python train.py --d_shared_expert=64 --router_score="softmax" --routed_scale=1.0 --shared_expert_gate=true --lr_router=0.00224 --n_kv_head=2 --norm="rmsnorm" --attn_scale=0.337 --init_std_down=0.0 --lr=0.0139 --beta2=0.99 --warmup_steps=58 --decay_shape="linear" --steps=2852
Below are experts of layer 3 (counted from 0) of a mixture-of-experts language model. Rows are named router (the router's row for the expert), gate (a neuron's input weights, with its number), up (a neuron's input weights, with its number), down (a neuron's output weights, with its number) and show model dimensions 32-63. Each number is 500 + 40 x the weight over its row's rms, rounded and kept within 0 to 999. Numbers have three digits each.
After each expert's rows: "comes after" lists some tokens at least twice as common just before its tokens as in all text. This comes from a sample of Wikipedia text that the model never trained on. Tokens count by the router's weight.

# expert 42
router:504464460518567507543472510473471506467556456460438436482484518535449499525426480595476459441440
gate0:499464426470564510518475510504485469509455525450417528492575460524434525483519406559506556483448
up0:528524477528555440523533461492472464487538503472517481519520550472535458478500580507466490508484
down0:493457514539518453489522561594478480549458466517495537492584573494521505542561481522505517439509
gate1:436497493451428549499542463551499505427512495496472563444545438498508480445523499440473499510561
up1:533531511511531497515502435529446566475565470455416503522510515505495470552558558540488514536518
down1:495537510522536479492471478467475519482494462513438490528536479503480636489473462396574494544530
gate2:470477504502542497536515438453545500517480519465532534488474526424485470511505461468541548546513
up2:455521528488533463497454512467530430486520502500468493482602489492511541438505449506494491482503
down2:437491508531451484464426488500479522502461493520433473429505520500528541455529425471522531422505
gate3:474482530471463466524499466545475551536461516552391488500504481470466573448491527531496484520432
up3:518470477512510505506488490465492511597529496506551459452521395512512530546445500491494521470471
down3:507504492438511435502539525492545502509478468523436494502513448569530446494537498507537459502576
gate4:455460500498540457510558493410511473485514564485471467444533514525548448524521544544534468475455
up4:487505460536518448441557505528423543496482494562469491477521491448502475523552490518574467517492
down4:528568473458495514561512434527455524502549512432470498516465420520507468509492507569466483534452
gate5:470532498460521482542449524534519564454477488501550437448512517482431573536513498404547535497525
up5:529485510516480468522484486501549526493490410508528556507428455527482540478462473447461590542463
down5:476529448557485490519438492473506449561565488542515426472565511480461481505415436558515487465421
comes after: "ed", " of", " |", ",", "-", " the"

# expert 29
router:510521533440555539541535478422540573493495469478505439489492450499566539552493469547494496495522
gate2:512498425418527492543546513517483506527510499442463476560499488503452464491448385594568489440505
up2:523455563516469537525529478586536490535487499486472541520595541417500494532539518516500529546553
down2:480467478493558475500527473462518546429523546483523487525445544500574486469533464508534534537473
gate3:567526526529538385536508583529525522496504533502435463512468530554500475538513558409443489446479
up3:521567573521525527543488543514489504522517491456536554569516541536559534463564460528514497565490
down3:527517515508519497496573503503467464511470470462526483495491593538462562499577497472487470487474
gate4:486551453440550465567526463533493539504478453483453460571506501518488468509464372562500517509473
up4:467503427489425623407518562460508439459479509530507550522519476496567490469537551486468563532505
down4:505520543447566423584501489506581456480520492462444453509504528524423471575486466517551464534463
gate5:479426463486550591527465518492568503501511504462545551475514462483465565590434442521604559502471
up5:438516419525631533518494494474500523487448470439515520472528504540552514484542531453544434498449
down5:524487450527514638474462445573559526566551485507477568546571474569484489463444545501525493553476
gate6:480466470431516521503473481543530442576501534521486557530577498445481417502511554526436503530534
up6:474552554502487520559453454439429473490488480476570496501510487455533529521505449519485537485469
down6:495524499492565529497548529462389500416510414503468519486582482469501501527484504490412492488524
gate7:589495458558457508525501494466519481473462474517451549521482461512546452511388448500498545419559
up7:450465573425629527556490533563445540490532523474521535492507499494523516510529519500561473524493
down7:399487516434556498510458483533499561477469487489445501512549555510465541469548518493484496515549
comes after: " |", "-", " the", ",", "|", ":"

# expert 0
router:497443476501523504450540521489525473512552477501477519552552482486451495427481532616485449514442
gate0:470508445513496572572537508565512524520454568476425462525504469545495444530459456529557546534511
up0:477527525556567536494499521571419442532435511503547567508534581474559500461521449586506482484545
down0:509548473479549514476528452525496437499551451548531523579459505505448520559444427439447517574411
gate1:524516517468489465463516574525590445539505469490450469507468523481497466492533529518441573513466
up1:514511491508522521511543452561544507478471474397403525485465541505526513452484485520443462493517
down1:485520542510559502496527391575495564574528568485493447517520493581481449545395522528552454479488
gate2:475558417478509571519485519455562471470518465502454557550464559482462509433499512526476502444540
up2:475515512438487482474470532501450498453475473565523486551470450562425489506543522480540519453606
down2:499490475561487429484476497524521534538507498531547517495447471474510504470476530503471474490541
gate3:461550497471494486518479479515511442516538579489469443429518514476537474399590491502504506468464
up3:528589572463490485491440526529520392455415460514536487520508536494522481462422497474459511456537
down3:451491440510483416518607493511499531530479435477527490469501485515498422532507540469524503497544
gate4:499539482511539480485483500401458609477512517494490533562465529499531512468505499519516568555531
up4:478568450627608506533484514559500482487446511556440481405546512497488512516511543480450485495457
down4:482424434538511463453485449444482490554526529513534546497470477514542477507437483530542600547542
gate5:468560454502455535505478524452476439507458569474537522531552394516523526448547532500550530564554
up5:502494518487491466565541499450495539552558426467547530460459525476482514602442501564531548565467
down5:496532438539486499517519536504505561471472511555536573535463547497516560416463518455437523479528
comes after: "\n", ")\n", " |\n", ".\n", "0", "1"

# expert 57
router:531553451484482508465521503529515472500563558490453462447498464435559563517462536491453450509507
gate2:527465451533567481502459460597532529542524476427522500471447508500550473583544461598547479452526
up2:549483542487542506389522482545560537518459464439464490544506502580537527490520530513491525490564
down2:467504509549490533548483501516490549609462607487561417461487498441482500419445486547534523486539
gate3:499530513555537510570503454442528563516494552406434497469481450484524570551480425514528467481520
up3:529458483470629494507508535543455490544561449533580499456596488508457539516500508503498430445491
down3:543487471531549571512452480456558522548547457464439537489529469594556489514492545480423468559496
gate4:460517571454513461534531477489520471515473486496455568584489467473480507521513506472485538559519
up4:517515542523426463478428469515472451509474547499445503518544493515508482477496482523394536420546
down4:500463457529547497577554444521528531498546567494538520574508508484536547532563529420518487556450
gate5:501472525497579407435493476509462495474489514530456476499490511556457502513495459492421456500457
up5:506477508558483487519545455525467496521545477540473469612542511559530526508446505451598456555482
down5:477435518508537529487507495515520473548480516434480522506470537461527558535481458471504513534549
gate6:517539485484583477463499468506473518556465445544467537610513474449524488554493496499508487507498
up6:460515524542559489521577536486407512550499521530538525490541514421479480458541430507485563474533
down6:450534486605465504533468514572459490419492471496470448512506491428433514419516524457531501491465
gate7:484520517460493533474555560539512444523464512454460527423426517535453488495465527441456425496540
up7:540566493542493549590478517538569450506503504543539541512507550512529478528477509584463587446577
down7:441509579528507527449558484449518542457546454407519460448474651531448495464459507417555460470476
comes after: " the", " a", " S", " s", " and", " The"

# expert 44
router:480531552522465487532569549536569437507493466526437518540444540465472469546591503497593533546481
gate5:567511529529482509526488448469480513471533565546556503548537405539519549499470479428583440564564
up5:590470527478552496523454514514520494533475534472448594477564541470520507478519484532491547459483
down5:445479502479531484458474500429484505489350520553478413508544488498475489514565591496447526522487
gate6:578479498554429539547517562464493508480441512484465474491486453486475575490569421512505531486521
up6:444480494505499552434447567537512513477504496418564507481467468530571528488496492531589471528432
down6:491442495567447459475500516464482544540523501518470462471512529539510566476595523494427513491499
gate7:409492444482423465545442477563502422505532519506468515460478423462448520495483555450570472486500
up7:426504474521475517524473532523537470509540382515512486499462462463491495475583494513553490506477
down7:460482481467482489508416589484510436499520541521526519497496505487511493440550442482555488533437
gate8:475532512556451488446490511487468472493500460491428428535530600482524423512549566505565482490531
up8:481556466451492476513450502467426486472433543548486545502454471507510487512400470520457473500461
down8:555472467470552487556490452525444445531567559562460576554410457414521524584452496532528565486521
gate9:490514501409437517457609530485424485495454448525424490548560487497449417510455509447540476503501
up9:429496536445537554488491513493536440415497526434421505506457465481476506525483491518504525522472
down9:509513453521431474562478632608460446403451424507496445589475526548513552473531509509536506514512
gate10:429517514566526476524505445545495514454490486481481504544506434487543521540502560507541531488518
up10:539523513535474504615531504529520533516589527483530496518524504431548505538485507497490578439523
down10:492523490424456474554490529508487435547472503525555477554449501487513449513500428570411506579527
comes after: "1", "2", "s", "a", "3", "0"

# expert 8
router:534566509522571443471483532541480479531515463414496504529498593495493477513519430516442496513518
gate2:495492488457584483516467462494474527446543509473482476547477492482481480471554474485504419557496
up2:543542524552460431539490508455560561458581530498506493539518434532512486442452533499489497452548
down2:533450546511563474451492426478528503429471515432496506482586529524481487459527539435552486534529
gate3:451476538500510503507515540515492450497533483520448533461487576515481459498517467577567555501430
up3:483514548489427494562458476504499475550572535515466512476484501472535509491512502525480528551533
down3:443497446523542556474536521479531492468510561454501511582501570520554504518450435453484542503482
gate4:557496483501489516467464481582495480511500471455457494502470515488479480500546480544514518561506
up4:399466461491448469447534435505544538484495481462452463504482533493564509547534457535451455521495
down4:480464518497432451510422461508487549553479495483472536420545526540466556479571505442612504515476
gate5:530480563518490476496551535526460532506579473499525428525558471501494465535549539541490525478568
up5:480506452488502517508448484483504498471549532555456554480527510502451512508594474524496443493523
down5:533531445462511523452495597577549444434512418539480532584506507566574534460549514499469494503494
gate6:557528502566556414504517506547518569548576523480481473453524531572510570512459406539459463472526
up6:552396471502485502468511507571453465484553427445564488495486536452464461549528492509525437497492
down6:514571457549493501465412532525520476476492554480401459498492507506495508443502527560482461496532
gate7:494510547536563445478506500508532486488452483500454476457466534519515457523544378551515473508457
up7:482548529535483535517513444564495499532530487500528474563527471447473495409549488522550572546470
down7:420483596534592483558478463554520506408535494541471506553513502541461547479510614478470413493510
comes after: " f", " m", " c", " F", " C", " p"

# expert 23
router:507497538501552414496483497435446477493564488440510515535432507578555559493428507445532475473521
gate0:522468485492470488506539503580480481437557474392481481585424469536511507509571528473475472503519
up0:497476447475479534570517528497464582528543518425454494456517480486502437532427495494558494459602
down0:457496532586462505464558455483477524486444541528469488503513421510568510476474478503518508451520
gate1:577435402439577448502523486593437523494479476485559489494462548538458498465567493529523483503530
up1:531490488502536492558467446536532488491572557385528573489503468496565508513484506527463498537478
down1:539439424532489516468487581559451434548450483467533463508523506524516528438460434527524447487516
gate2:475586539453462508485479423478566521508456502495560434515452488554508534459514475460474492461549
up2:515491496525548491541561449559464490478525447511461457476561483534438437407535526477449504520409
down2:495546471474512542460446509495457505495498495538532492529525474535466483578522512431474513484539
gate3:530506459501508511446547481477463566504518519466454440504463448554449524492545575470594509441557
up3:419531461554535444473526552497515504481480503495549514470468561485517467470449488524528388485519
down3:446485590456516500478477467460486478517497513470453542510472423513559412546520543474449457529490
gate4:516471436486423530537521495483523515581505481523493570534462526555532501561503489456398512432497
up4:481506504434450522535486553543460548497534499528475545449553478447513453463470560507497488457452
down4:480480487506474506535451498422479499471454518429479438478556530578527507499449491473489485464497
gate5:583561470582444447540519440516550393482525488512513507485529461517519495443484526470544516484500
up5:486515513490489498533491486475517471482491510585435506452546473462480472547552458533499489499573
down5:428505479495547464442412575463445566488456444480519506516537459491493484502508496487507483478512
comes after: " C", " c", " S", " M", " P", " A"

# expert 50
router:465552476484492500502458512496529480486518506465514464496539530564536456446397519542490427517540
gate0:462498490492507500487529461504525456586485541527428522505493514545485535476489486435505525587569
up0:472472541499513495509502500517509491506469452438574495501462497472475494538467495472479542461492
down0:490558484539501570461483477423496536506505423515595524438444525515497475465549486521484512424534
gate1:504497558478478461425471473491534468480437621481487488557512508460516481456482494517499497503470
up1:481524465490488460542505537552510482511568485458475471445448598516444530487526528521468540496464
down1:483539519462444478489512565464490466504463518456523486440494500483516428499531531547497482526537
gate2:505537449481485457547496473491573494531491498549494460527502475468498473490464583490531552506577
up2:486492488491512508460509471463558472541450549515549484454455559482500449461496489494508481543537
down2:505483439452518536475553508501521504515540495490497592535461499456440575521512487449545558426427
gate3:414467532482485463464568449531489523621550469462503487536537446496468467464570574502555503463452
up3:471472494485472508428528550539460484497533492565524495489519523472474550483567467498531474548475
down3:462482542483437515540547488492478535529463512563521449480546426516504500506544496464477457502454
gate4:489478504441443486541518526504488507561482497423516467514487521532478542468453466511560489566569
up4:561463516500450507510508505497509493538452559456480521471477490518512555480534523464567541543515
down4:511539536500495479516455525541442560531463544463551452481492457472500585448520510499437495480552
gate5:449506426514489497477473470487530507537538535464422560523535581480483507483451520502512521456509
up5:521564473500538454542484543530514500463593494506496450506505462506449486543455503565437548505446
down5:542496525544521572494508474417506494505515524464489569525513520479498587498543479545463544519394
comes after: " l", " L", " h", " v", "l", "c"